Experts of a small language model.
Size: 11 layers, width 128, vocabulary 12848, 36.1M parameters.
Below are experts of layer 6 (counted from 0) of a mixture-of-experts language model. Rows are named router (the router's row for the expert), down (a neuron's output weights, with its number) and show model dimensions 0-127. Each number is 128 + 24 x the weight over its row's rms, rounded and kept within 0 to 255. Numbers have three digits each.
After each expert's rows: "comes before" lists some tokens at least twice as common just after its tokens as in all text. This comes from a sample of Wikipedia text that the model never trained on. Tokens count by the router's weight.

# expert 110
router:089124155112184134134177147160144128116162147143134088103153118117123133115135132127127111150180103150128137104143140142134121098108048111130113153101144172094133122122147132116132150149130140068128104156114095135140118113105145138087115167111172135167112143112083135092117125123132127120121086116124132106139115120173185123122125127125108068119154137145108117121096111107107165097144
down0:163125123114111120048120119130142097105170141091107136102145115132115116120142157083143122116106119152154153155087095070094088165145138116098120122124157145120131103137115134148110164117110124152152161104126133147132079171154114127071114129120077138128132080121118129137113098106130149120109093176124158152124146125139109150117126091137121133110107151135149116159129172130113153086115
down1:148126143127124112075157072091122105126129123146162109091117112163096103164131130121068110141137175113097103162115113119161105130145121152119126085120115102161141152111137129116160117120134157119103155074172091158117138124135110162108129148103120101150136114111094118126136123092153112117137123107135140090099142151101167110130124095146141168150106140097144129132168166077135115148163
down2:140126106135169128138126116105133145149123144119161195134129149129071104131152107121090124162140166143147117131119123105115141121141120113146122111122128098134125142148137157128152089111131129071102167128092094102156137120153107088099072151141131120133135129121088141048107131091127133184129139120141122110093128108137085117092139068144105159126117176118107114119145142153130095129136
down3:181089145117133157118119147155107111137133091123130070124088126118140152106109130135097103103160150135139141126140142123094139160088104132129116099158135130105176111152148131159148159126094134140133116153153159113106107145112124105109127155124180173154144133122124149068124124123145094053121126202127120166110135120141159109148137117123126172107125104120117138133121098115158164127145
down4:104151104134125087078118135143137150111126081143103097121125117130164167118130151166122097094117107119150107102115126137104113143146129113066132159112122137133158121158120097150134159123110109109156129098165140100116182120119146088160109124135107146091164098127120148158159102121142111173136144062146135128128096106100077110140142155107188129132137126118123154150113093125138090141105
down5:146168133130118134124161158183104147123135160129097153119146090142176168113129126139150135124095138088127095150125125127135138106123163103142141152127107099140080106170137104115098179122118120129114129167167105121142098146146037164135145120137098112115123166133147140135131142149153150139125127141183127121139105117122183151131132141125121118144145114118087129121165140091129161159089
down6:094112137164096127106155117119141144136110143153112120142104122101136123127134134112133127156126169115183160109093109141157179103179113099135129128128110082121138151123156074125120171113151152207120136156135125160137136130162097106116102119119149109107133130104124153149114110188118124099136114127112130165107099133097150119108121127168143165127133153123161106135148141110165143178082
down7:124122149108175141121075105150101082114141083101188110173140142161126140134092125147134142131131080136138143077122124161116135078118111191142137105105114092112114161087141109138139084169153141137186098145117125118156120130119148149153143108119115146088139129102141111123136145142154119123128106095115121111152179125133098103137135154130145106154167105136120130153108104134118137101130
down8:141150136121130130105098118138134130097126149106110193117134120153144122138171134110183136139084137160111118133102147144153142132142120128169144143139088122136091143125067137120122116128170116169100118101155081118127142087097128084149147105176102100112094141100159122123114148111117168120180166091128101137114128139123092128106102162140153157139118136099138155136148139115118101182136
down9:120082150125154138158146142152142146162084158119110140162134178153115160120141158137120105114129079102084156116155135153161121126133098107150110119171153103097125108134154124147109066149142130062169087144119143112139160107120142129157176142108145147129102142115160125121149119139097108143174132093124117116105096138120144123102093108152143095147160109119154115106107116124086111129126
down10:147167117135167152096141115151069104139158120104152119143116136124093132158078134134098118138168092095127107109110121136137137078140121111138107144121123130125106110132152126082108096173164166114106125123126100109130121171129135116099156127105183118115148130130129114082065128171150103146128124155112115145116156132112140131141128133129159108157128124111191103159164130088129080114150
down11:143161148125140132155154147167127105124144157122152149165140130129070131109080166107118090116154095151124122100124127167137139119131168144144141133088167093088111122092116161101128138163096139098137142140137113110124149108177122138178107091100141130139103152107170138153124129080125111135119152131146107130124127160125168125141121169119135125116170133156167074089131140128147117172103
down12:134129108130112112133121065105133122137198135106167102114103060141114048114163115155113114108137122132151122181139138102156114151122116126133171101114118136169134132073144135073164125095149113138113146123126150146137165109132144119112139121117110115139154126140085121098144167108152163115158146145142154139133139123114125135124153126085141134126096156125134157136149135120160090141153
down13:117094125114160092087169137123107110139128111101122119113128111122144153148173109162073108125127094128119155127132155122093109085109148116096100125125133183130163115144096129123127135151073151127128107137121131129088119126109109116071138122144158123137109137162170137099131099136128139060126114138110086142206099114128125103137085125154134109139105144131159108144122098128113133157159
down14:126105148146096083178160133066135156127096143101108133097153167079141121119148131138128073137141139112095132151104131091194109156118120101101102136110156087092128101116137136133157124134125111116130150147105132130150138153151096092151083114112096097122130093129126147132098137158114123139148069123118136095111112149122143128104128110143128150130167095115142111127103112150163128174150
down15:098126173141138130134143135202123151151138139127162106163117121097094113113122100140133099122137160081117144107085141140121165114146129123147116143142165077153104163125131142132111128177136084121136129151105099114131147123123123150104088109141175138130133127134106101173086174146137120138149089171101093103104143131131163163113153136149184146121125132133183134121118125134105156114122
comes before: " | ", " |", "% | ", "% |", "; ", ") | "

# expert 107
router:084105136095162168130174101166166111114196137125127112107117113130161092107146129106127102126148105143137133104134140127155114130146065120135140157111132145130116113116141086087132194149154122102143130147134159123131134128143184130101127161142114101158112151130089165132137100141108179140121126108114133122093113138136166135146122125116079123106144123113116155140114113160105173100167
down0:122094111149130139137155151100124167167133132112142146168119128115107106123105129151134125129109162135137124145166116138166099098105083143142188135130158133195118131117150123126115111141107113114112097091135117125147144106101104106161136146147142188151138099107151133096152143134135118179098175146163161109114154135103100128150085136099103121109177080090153104114126106143113097111116
down1:084163126120115136149129146121144145140124166096172104124157138141116182102157154110134146147134121154181119130138141173156126078110150145119139149143108134067136160121108117145122051117129083122109108142132140126120159156096127112110169083139121142141142127129108167130142110133111098114112154146145162115122139112142137128066137110145148137140161094143094100125146111115072105129101
down2:128142132133139172091105126095123145149174151166132116137132117103135142113167174150096097077119160129148089139139103156128114141175088108116139143121112090178102102135082094112094148117131086127133152104148116134125118124179104124157131143114107109139142142115132152180166121115185122101135126082117118133127149112130125157129140152150094141147132113111142104080140127137148180142143
down3:146108135138144145151126131147111129072178083125148116119076117121144098143103164150106139147148156135130109129137145073154115124150138128119107113158135153143145120133150111108172170139146106136143149118110183110095127134131155166101144174104154132142129157110116144129088110146099139126133149121162127129119127184129131069162150152095131107098101098137113159137135125147204158127123
down4:185125151129093117109109092121119159169105171144125147127105152112157124105119130092104155127074143134182129123126133132067112139097125110073155144113125100127106110109117091094149142096135124131154151137139089113149115128154142134155106140140110130142144150039121126114134125135127133146161135127153095140114142121121127161127121130155155127172125107083121107087135121084113127115171
down5:130159117140143079119116153150116080114115123090141134173137192146119182146132136123157155146111118120134141137123119137100120101099117127111150166132131166116134129119122150138122103117142109143113136137140135146130135147096118125126098181127137156099140137087127119106182129136176082139100087130161193113131111114134190134111123121112139092148087153149075102127090129141132159131097
down6:148151134147146120154099134141123129108142130123145104139122143127152153138164143154120127148103067124157138123147143164083109100104141120150146143130149129122141125100124110133134100113095134129105117127161088164130118147112141126096104167152139146104131105105156069113116136148160142088072104143182183098101156090141150132088132136117105059138121155110083089151128138117099124117100
down7:078154165121196131124090145154122130120116153144136145123110125104154143124138108123178151122151104120126151153142117115127124111113091125145109166158123155145154125116101151110124132160107139118133132108117106116101100100132128128098107118109151114118159167176143148094122077121129140120094104142095113167168091138167218154126175119123161101103139121144148115127116092158146135121125
down8:153110124132108166113135112117124126123165111134144134107138112143117098104165093116070148145105163129172132100105100154113102135142102133086116093112183094104128141109082096184135130121143131182121123143152077101163141154163135109117119089122083127113104136149134118158158158143158118122112126131085154089130141101111087109125111158120099144131124118144129127134121182114101157143134
down9:089118119118114155097154104162116101151103113086113106080149104099132129136124131080118156130155133125123109180096150124152169168144117160134123106125119109140118073123134191104138129132165103108092137172121157134140123134142106128137114114132155077079114135184146115149120100099106106127153137098078129128144118151117096095138118141102135123140145117145124169154095155134148165125117
down10:100152126147157125128097111112105130149085113106129130128114125075151140177108088081132138141179119124113154135137148112081183146165142167133125136124152177143126112103116158168148107142125164116166123145093152169153150115144149116128116135133159141069143132109096087113114116130115151171127084119098124143158120112172155122151128110156124146113139171141140132143109103104146111107134
down11:094099122131093123130124105150119101145105158148125134134163102101183146130097121158124137149115094114162133087137139155087139119101141172129142143163177141076123106090159129134090122117147129149110098130122096104147146118165135137118077156173140177153083091125182095135135119110087168107135145111166118105132131086106108136148114121109149141133131109115109113153152139130135106136125
down12:154131112105084172142130126135110116130167119133163137115178163090178172113146130147118172111137147138133150119138108117134142152129155155140108120116178129141165079104166120080133126094104098138157140094122149183142130113128079125134111163103156166118148126131096132136179104137136154141096068147138150117103118142130128120158178144125126123140147122126085157135138135137125149108117
down13:137087148137190121119128161136110141096110156117082138127121122147126139134138066125137128142121084126158152101145122178166126085115119123141123149134138215125107159140112129149110132148159105093128088156105089111140125120083143114107152124137120148095127159110170147120133097119089110112093141102111111117139112130162139102134081148143139125128147141162149132136115158107092088108137
down14:102138103128127127168159081146120103186129133104134125095160179112114113088101183132103156113133202132128115150116176082137169136144115109150121142104138095108132094138141149116153159128142144175119118118112145103143141112142122152154121119137174113145174119120145091128114134123152179168161116140147145122099132154131118162131122139121139109122107107098110171138106103126153140104112
down15:143076109117156146110133112113175120116151101127138108115153089115104091149097123138123091080130140096105074139079131100119121129166096114128062171131111102143100137108113105126136158151146145153117127111132141095124124123199142123148139111126119085144140131152155150148122120104112126131149156115128079156129124139117126136133165128119096175098130091130172167135141139133172155131121
comes before: "1", "2", "19", "20", "14", "15"

# expert 52
router:109154147112157137121169130182162140105175149131118115118150133126140096110144151118154132157153115153137157125160156131145122100106094122163107135127128184114140111114146094099138208142111128099127090138102126175155136134085149139077134178139113096136145165107109144108148159116136136093120074122126134132144158107125165133097114133112122097118121113133108098139115095124098167119141
down3:080147143096161132096137133160154171167125148159115156141126173142090167148108096097148160156144133127135137126163102123127165126125147118125122127118119137098142117138144125141137100143183153111087126137127111133145132125090111120114139072120145191103128115118144094173103134139127151127082103109148113090131153103176118148098110119107143106131128136093123103137073087100100137109104
down4:178128114154132101166148126145115094145150123124098149117132156081131099140150158154130139125140118130114139143102117125092102096100124113135127099120090099141131124137116090103097151149120123190148156128122103173143144115160094135090097150141108100104136098118190136130108117098176100115118126151158163089121103103120153132132151095098109102104136096077118136143139142116076164134116
down5:111143161158152123119106132153149105117096113137113118109100129165145143162117132137131129140147112115130089118132107092158087127145111155110104101112143128093174125136135164135133097098131138113119168155121165120149118140067131203113147159146130113117104099095142151123186087141117118159107113127099117130078149106067114130112157120118154131142133169113173161142131103123105118121163
down6:119117139081167123120146179110122135149128136121107154119110179112114119120132117134150109131101106146125125139167157109113081150161098151155128123119160124071136148115107110180158093116155136132124142124113145109117188146144142139109134104157099118110184138152102100084147117136168092177130117139095133090135125118114100126148088126153168119132125110125144104184129159122142116152164
down7:115124126131120118123129108168125141139166111136096124139093089133114133114128146123074143134127116109131132146115114111130129116138105155089132136157102091142164106161159132167161121121113102081154150141145098092134155169092150161164131121091130148133116131116148183134117104130121144112149152137161155130173077145141184137105127146094107111119181111166154102116147133136167118192104
down8:109107142144143137122145125113117161131108113135134131092152150132102109120131112093144140059103111104121094104106134143106099166116132114155192098151140120119152061123147138115111130104100102101102146179176172159117111115133136121172144137178083130105130097125116138097163131143155113085113126127127140121154116171153173123129140090125134133112084127097125143156113100118121141115154
down9:130134120145124135175153123166114115127135109140142117144115140091128165167170138114157177126121140097172132126148140139149127115124136093092141162125099155126123155135109158102079099157146116127129127107123149135130084123125113124136085123130146150103190114149142143105130128185115146122104147104121145123087099125137116139077189104145099133151165101089097146165094113128158158157160
down10:166147107139156153151121125099118133143131147154129125110132120081139107148142148144107124118144127106127155145100116084141134127128139140118141130118147143157158129087159159124128085090128178152151112076137128111061142153115133094116144140113120114165121115157148115102059077079120101154128134148106155156155111134130101150104136135090112134133093075129150108138101143171116113125075
down11:085154142134136124134125132147182125115112139114168144158086121119130123134149131107159122107079139128124121145161133114080195174138132115107139110133168113083131150101145096114137077121162116138128127141137124148139131117127099150103129139133136123134159077137136143156146156093099150112172130148114140126058090135144161086123129099127122110100107146151106117190128116155126158154151
down12:111139128120124141099115109117137129165109134135138129111137121096139103192153164109157100151121115139099126118128118119165066107145134169127114133132133144180125135165117138122103089108107103126102129158108107106146143180127164114135149153168121129124075127139174173147104134122110129092101146116091136110114169164110108137131087134144087102089109138128139138134134077092130085166147
down13:162164135128169135150116149127137158136123127126084109141099173118116137123149154106137132117143146091130103135144139078126140140089144160155120119139127110158109129108163125122149112163119135114131064123163137104123113141177159166177167146141103122120158143098103189125135128097137144109122125118123110131139108101155127140109144136139160137124148113183084153144130060125152148072105
down14:103139112104126101149116128102063139032165105092096167127124111137112111142124139117147142134151142127120120143126150141111166079117107095129145153104123118099166184117083143138130156128102117106134130114151142094126132135132125120128146106087163137119096161159127087143144118141125139146126125156135087099105134104164113079118137136162149153128149099180146109140107114129144117112148
down15:110119119138114122175113090116154125123130115140166132089144089125116117135161152130136128111099117104120121138153126054148157142165137144152143085143132156131127122121069125115106069101114146147132093165111162160126134095131125113141157163172107133115145099149115133128137117134115122123117096068091096098092108121080120131135151158151145095132080166124117148114106137095101105143134
down16:134112120061139108100115141103104085151127108111098129161099136144169156088107087133154191093144142121112125146127159097118122172103130191107086122124114162142101122146129163130120116122125117120172124143148175093143152136124124109142135107145104172138129117131138131108139131139136143122143144118157115131129104124121174132114188147103156156135131180102133139094117108147125134166166
down17:139091136151167158112186136126156143093128164108112099112097145123135157106113139119135120161103131087126117120119114132155134173124171121102127171153157150089128114157092101178132138155124155135110168083171110121123139127155109142133155066145117110147139124112130096188144119129126146154105147105095141118118116131135137116104125138165114101112133092165105086137145123131088170137130
down18:134145109095113112193142125176172130139118109129160137126122136145128124150127132108092156130143134125112126101079123159113176103145112088170141146072126174148111136113147114147139111139133134114122114115123096153184152160099147147118136103139118116113152116083080124141093114085156121138179141166147141158119080134148151122089140117125099098159132161144099127122147154142131149127153
comes before: "0", "3", "5", "6", "4", "2"

# expert 118
router:075153127103154147112204151158148105106173124122120130126130137148122101081134117136149118144157164126121146101125133154127120081129066130154115189115116187120118117142135098126148155151116121093130108120120132151104125098107148142081122145106110137183118104127131165128138128141149092124111100122119124122137124133171175150117108154113097060129116132117105124121109089131138124128149
down0:145112139143143090118148162078131078128092125120115126159120192126117143168103166153140112146115079139159110145140140149119117142096140128068108109142107097144147160115133159120103112078130121181098146103138164126133127122089119114106134136154094112121102068140152124097164124121149126133128157140156158124155113132119135107186139138117130131153123127144135068161148131150115109112123
down1:113103068152109132152143150097125086136135097128145104169135067136133174072155109116146132102099109150132135125110105109101126130162135129106108121102128119134125177092099082131108147106101111103094149158121153136111095099166161149127170186163143107136123155133126118142126128140110136157139106109144125099129104124136174117098120134130107154122125135087149155123159101094127174132128
down2:122146154182087150105088111106089143076121104128081138109124139147130141146145098095171172101113155137150133130114145126128142136116110107124122087130138114154144144111101097180127117125099121111142120146145134137086120107132104183108109138136109093130160130138118099149118143113086150119176133140108133134174129159138136115122084175161114089125087175114135111117156141116175135156128
down3:181163075139108125120133107122156115111136126128148128134197107142111092151144117123124121114145181155130093118133146136100123096099092139134144079106114134125144123128131116109110133153108080172128165109151153097146136131163097083139068107110155108115137121088157131119155144125128156121160126105094111144144113131150098092135143141127109141135120167080069117122090144113151137146132
down4:154120103119144115139121146161119115106120110138125158147091147087188169123142107144092146128130144129172113139150078104077112130167119133123144086152156133114113126170104100142143139121151136159136131128156104118144182148113113142129125158116121153155134105111140136149099168120157134128176125197133136071139137117156162143140105171182136113144145103127102115107122110150141096113115
down5:083151096140149174110129193144139140096142118100147072147162090102182120103106147141133128157140148110137066115102158119132130108128112137137120156116126138097116117107100067148143129101132158058112166137178105128127119119168142139142102140168153141145153120160139139159135157132100119167127127109123113106098122103146140117121100121130098140128120132109097135131150144106126145141155
down6:111174159121180114160122156174088142128142156118147141158101142090136130144172136120135135132121106108144110146149069116160135149107134135152121195097150117156161148147154096135164124161093115061115140112158118144109090131117159115116149123138115124117083130106141126128169125158158099105116162113125136087158165135120148129108129125101108122120108150155098129100163140150122129148143
down7:153184147131143123073137175128126126130159150123098107140112135122167148125089137095150098139106145131130157118128148159117117144104164107166131122129106159171137089102117131125150138110146125152141151110178138144121103148126134135124119072104142129100092149116115145167135110084142098100129179135125164112127159139135186159102126143114119109117084156123091085141135144146167102109164
down8:088124116135126147129107158123111099172126116105138189119125118150153110092114100146122092098099178121105126144114120132130101169132106152184153159153096148104145104121111122128143130164122120093143137158108104133134117100130106156147143107116176074119170135130147094126138157135117110153141117091127151164143153119110135169133107121149116131129101157145170176084141106171168125157134
down9:165127164122185131129120062118124113166107132131157169109120134106090110159120133136130165158131098111150107093158186075116136141142137083132094093104126094131144130142144116111155116114115147128134154153151089111168166121142146119164133106127111114176134173089092129134137135133108146147143150099129143106117130118136094126142189100147149104107129159118175144141132107132129132130133
down10:107104101154124146130156099087082153127132132104144084126126076087140104112187101119133138145134103160128090105144114188101130107132137115108098124140133126104096104103098118152121151088066117166103145130126153142137098127086136116129121113116127136160115129120103126120111116106110156129154130109142091125165107105166163165105129124126151097117104099133122118107090120092120069104141
down11:113127157111142142120087108124112125144113114117104146117127096120108101114151093119129177076148163134110117153145144155134145136117092102151135107124111146136130151111133178164131115141160140108145130204132138135086127132154131157163135160128136078133118187119137128138158114138121151120105121124114099141112156155132097120079140109159098099172145170130115159060117156173136135145152
down12:130166149115128142104111139101146137127108172144159136144143126153091135181121140111162147109105111144142147127121161132092149075117150127124128094153112111114111093098117118147129122129103082123079088184135133131102071153154129183146134143140118121125143155143126144101108070096140180164143115145109140111145147115104105145129103131126117133107114140114169135110103151119190137164142
down13:144164146106177168092151099142101139106113130121117134104123083156085132119118098127120160107134097124131175175154128117137125182094131127137139111156115122120114131154101142088135119096130133100153091105122100144113119133127116139130131117125108090158137179105118122131164093143099135142096142082146071094118115142131127108066120132104102113116119155098138136076105155104093140102127
down14:095129172189127108139110163131144124139136093148140107142118146145112149118139138143107141129161067130142092089128095134162142162098136168122138164124167154141126150123120131117098148145163137106121130096147131122134109122097139131099141154115169167087119097144123165128149092152138099154170128147148120136157112105105125131120114119120160169130139140148132111214074127101148144124098
down15:145080129163128182152128160119150110116100152129155129109140096126143087082094102168150141110152101128152139130115152142174106136091122122107102179114120118154165099126127145094126147096156142133128114144142157163140113097128132141128114185138145148089093105107120131150115135146163135105097111082154149135111123135138137114158086133136118082146122174154167169137123128128085135146145
comes before: "\n", "\n\n", " MP", " ·", " Clay", " Chevrolet"

# expert 15
router:092165151098138152117169139162157134119154169110125125100125123145121123096134107100119106136171124140119155114161108105115130102121087134127133177100138190118153112143142113089171156124139105069132110140155126165111125118111159146103155156111120109162140117093089164135141127111145141107139098119141173126113127139167190128121143119105107118107100159108096119147111097164105166139116
down0:120136158120085157100083093148150136134106145182100143169131110133105166114137112113144157106160089151119112138117142174141137140107112110142165146100148076122139128076175117129134093148112166148125117146132124117132172119131133096128125127121159146109152123135120105134111135129123139154081117109115139161125187113103097139144119128143127146163164121100085092147132168179099099132151
down1:136115089155142092093149100140153103143112146147149157126106071118114106142118157129163139116111153153160121145121174146127119133111155125124122111134175118107151125105148127125068130116114127115146139127147125114146153145107148161142124134127157183121126118116113078102135118119148083155094102131122116132141161124091092170145120179098100143152188119114161125175132186163130122157121
down2:129118154121149105126162132133090194164126118138149128115166134148137126148121095159091110147166101161144165150120130090101129127138110129130116115144142113104146145098067122144125157087104136154169156138131112123106095137116074163144096145110135148123152099095113173109137134096115146159184129109107169122118135144145127147096118143126183112140143172102084130115125105136122156132104
down3:151146104100159131142152124111101088130115107106123150157130089105141128120100127137087182104085142106136110126100171106114139129090131129147178109117149117116147100140143136103152104126178115131070144121130116131146132098171120134158123101152139144139158133111089116105106123113159123160145059161141111159128137095127123153166161117104129105089098114160109114088162160098142141116115
down4:116119161115111112182109118144112127125115117134127081133130103164158142129170176117104071134118107102126183132086155131189156083133142124120105119125130128133123120131127108161144136115097104133090163101124132122129109112130114123064130136102121132127100135087135146120106137125158124084108093114110157156087185134136075079143127124147162112140095112121154117121129169122108112119124
down5:137123136119120115130144163106106171124131143126132138131116158170121140179138142118131111137143110120132167126108138158143148144176164141132109203132131117115118168154163109062070113122110135128126104142154098168130138174054117164159118106127106142137132111133124133132104105132132133161115137189088131109165128112133134137111155151146146133109078115113145175128100114133102120123133
down6:136159077128064161119097179129137146105100156133126189153084080149114090144127111123129125119151103151147115145134155142130136096133149120141134106133174137099111093140157130086111108105166086114139115122149146136140115123085138145085093132120141154112111125146162134141120119153137104120118115140167159159168132158120187147113096092144107142113110115125120091127130101131140155119102
down7:108124147092169133177115135109087152095133115118161100104157110148141115134109185171159195128118109139108124113175099153117169104135131141130116142149098114166110162119137104125157142175142122129125111126123099151110130115148113137143144126133108071136105121157151122130142157104147147107124132050146107138123128124084130153132159111154152091137129165118091141112126119111115173122141
down8:105110141102112103179095097098133110126130168116103126125094132157131136156133122130112130098124123129129147170120112160131110140146137186173082167133133133127089150088145140087148137117137130073166130124137127111179132146081144128097125142132113096098100128134162090141177137121114125120118166143127129135106157141117078101132144148118167160118153106149145143150083142189122115129137
down9:118151150142119156131131149146119108104127138118124139132126127133174126139157137094199109132175172140130117134119141089179150129127139125134133105108129120111121116076100135186121133127120144121133107119150092081120141087127083061120069132122150154152108152137140156148161130157113128112127166097120141113081125136162148141137165146133122126139107107161141134120109176117155097148079
down10:122090085137150116142155123111059142148158149155106141097129140090147146125154089110107139119101122095111107119096150158115099120133149129089181116116146090094145091141117111108110119127123172163163126171123184105132121103127106137099116151152157163107140131130118100129108101149127108150123105119108094120157147138135128132121105082159149112121129123062098094102131124125150107108098
down11:159143115143134147063125113111121118094138091113128123118193109091128093134103120145109158140098190097142131137127174115105114115114135127129110112159115152146157080140117120076119151184127111131135156155131163140145121093152149166137132122152119116114160130106113118104118150078115149107164089127126129118081152100150165151126131124102133102145157119155126170145159137094100149121131
down12:111141108133111110119104128166139128080132120128139155154098121110125107093121106102116103133122099137174126097120123161103109149142152131149125159138141090097165104121146137122175104102136099114114132117081124129150131119125147162098144176085123105100125095145221144124111120124169121079117137147173157137166110137124133130102141132116088150117114085151162133140112144117120108153078
down13:094137086125170110102091142154159120104112141113127123100163140144168160125132098103087086132108078116126078125097101153139122129120125089073117142103135150125174142088155188104126124114140144144160141136152156137120111115119133131139130128132114134097168136132154112126148158130161147133100114107137202108135162136161099126122120138104106133167107139131129144094120125152088118136086
down14:128113098144101107161155131121135152226133150131073130094148133106126113120101133114103099119102115160181111131122116124096135164143111104133157138108125162065127148150083151142105125142121137141102123076095107107124123142155116142113153124118138130116115138125133122094164119127122140120103132145137158139156175129143095134111119119129103137138085106086130128137089091174143082113107
down15:158164168110165117191088130116175152124133080125123177103131105106159104104143125095106101099153102122113146175125122098139115113139132148128107139145126153091145137116116120124173147124127086106102150152144121109161079156151127077168120160111107092139155130117173126133163162113154129152127115153161162107126119125112134113132133095134127158111102119137155145105104080128113135123120
comes before: "18", "16", "12", "14", "15", "20"

# expert 66
router:101139139117189130121153147171180145097193135158139106073125132123166115079141137111125143121144092158141134117127141131169108088134100128132131176131143159140133112125108106118183193143145123065122105151140170143142141131116145133110139139135123133152110162093111154116141137127117140115127126149134143164140122157146166124137122167149102146089101149149125139167124111164126120132124
down0:184091133146176158158199155129101152146100122133133118155152146150149175120122118150113162112132132149141148094108122124126101129100126130140165101135139187169133142113162132136141120126133120110138134125094101142180151157148180096140097159106132154106123133128140121143110157121146152137142136134128108154153101126127183124152165096129136134119168097094140080149176130108136143119126
down1:071097131098120118116083137119116063124167131147117147108114120150126125170128135172145110175164130128106110126105163113128144121147153144141135112105111125123129183162140124062145097138122082134131122113112155115146119151143113144130180132116128117130125108160124116131114093165103091129144170095129159081128130097106132110107133142156129088139146086086153109111148179150111125125129
down2:126101121158093130141092109110166183124135111124121127110129097110136149133104085118122094161126084142154120125126119133070126184083112086128137143142132160113127139143088098157132079137122105155167090183087102104125164119154105148093111161126111151115149130156102112168143132113146132153124142162146119126104141106113155138155175126097125125157141124111158119087133118133131144155148
down3:130117133144067128138122099174114155139145128157148110110156140123150159165142102113111098191123159121122134120190115118081163128105113162123153159089116140139140145134093120138129159099172104077099121172100150122166121133105130102122115115102147133125149114112130127117108131125148119164076169145104103147114137123139147140096109152139140136116123079160123099125148135148091165147159
down4:126112118110134132170116140130169133133053147109144127112105131127111139121123122156136106120096184105133116142116138150143159181147168090132120112086116114117171136113133132101148130141111086139152149135135161116112118115168131151134090162135117133133143133082139165184137134111128135134142110171135153091135149127163193127117169098114143148080137107145097163137076107101137129124119
down5:095181122125118135080126116128164106110148062140138148104129117137083108164118155154142132135167154130114125105136133121120166131129134147152159107093158106069135142135140120149127098135132103164140069103096141177097166113140148123144157142096146151130186111094145112106121063097133114124130142115147136133144127131130144125122165111134127114127155132142122140110090143072104135118102
down6:101152154085165156108120140155120130128130124134088083110124115132129095134145116128081141150143117116104110156124124090184105137119129113087067150141094137127082077137130133132108103092089145101150125096141128188096099126129129147147154071126102141144128133129128148127079118154112144103149127114122127102129109124137104138152075132109165140125172145140115152133158123099142126080142
down7:127099113150122138113122080110179090136125096110120141124137160105108139134116159155097134126142098127124131105148121140119096154166139185126108136142181128108170122150133092127127157185146124146150123102146130144135143132162141132112146173113107162133084111125154163118124113144084157154104136140154162095079120109140147123128157106172140126145110128195128170144148124159136110156160
down8:103139135116183111127103114115084114119179120127120123117146131136145135133123117113105145142144134140124145137105122115109095127179084127099119125104144129118147131118116068143097123107140186158114105134136110154129123094127113132132132138100122137161123143172104157135141113154118112142148142069055109160141072077156135133111188145126111108176166112145132086136142143112124108096148
down9:168143148121131139079109167100147070118158137134131152167082132124132103114136148155167100148136138123096148095123136142111104081171122156086096124104090088146134152089144115111105145118125122141135157129106122176137101191144127111096149102126086165143117165134175134144130150110164144118135140131161125132111132104115142130125141138122153105197126125113146126090119132117134134120156
down10:150111135132185140131135128138120134125133111126130161114151185120132150111138120109103135166184089131114154133121110099148124158102110122144122083137121125158130169138147075127134108112150177174120162071100125170119092094154134092156116100126116141112120142180152135097111100107131131132137089129114137117148119105164091130120081124144112120125114142127139117179159101116096081113130
down11:150124099114136119146120145143147148120128114142135162134111151086152093113124094128097179142147092141113058181132118118139159142115187128110134134133095097108123123115145143117114204159106115109120146135131124108145124099088140108138153083126129066161112137076118138117136125160148178154139099127105164138144141131134131138124160159123125151160112168107123152149117165141128104122143
down12:104116107121158122126070142160125110136116102087139170130114106118117145152188119146126149143131140143098128164168156100166119089119116171159134204107125134126097120118067134145108150132142124132109099132153133138133152145117137163142114136127122101132138141129131119120152137130144103176134144151096159163120142141143168073113141112091060103147142151140137124163148120122122149161112
down13:109149098130125108122158144147154139129133134096170086117123125120137186127177109089148149105141136089130110173122164130097100171114108150109156115152110139151166149137134124147133107099118140130138152161128119121140159159126116153098097125155090156106141113117132099147146142079131112095128134189125085105104124137083116104128138133139098132124135094153185089137147117140078142141089
down14:167103121159169158098128137126115127140148090134152137098127086121102099096130093076138120111110150148118151170142165107117142114121136143141105164089112151130124148153148103169125179151164155173151142123112092087089147167150116160137100153129105132122112158188137120141138129128165104112122116092137167141146112107108136140153137111120106115155143107084103138156139118149159169127130
down15:111108109105101113130134133131114112157135137139133086122133117147122096088126099116168116102128142104097154173141117141107118123123118117140160139132154146115141089132134195161135138090135103140136160122152094112166158142096148144091097122110131184096103098122115155137154136155097141063111110164090108125120140115116168161148134164165119104130118091145126122162121100140135184132173
comes before: "2", "1", "4", "3", "7", "5"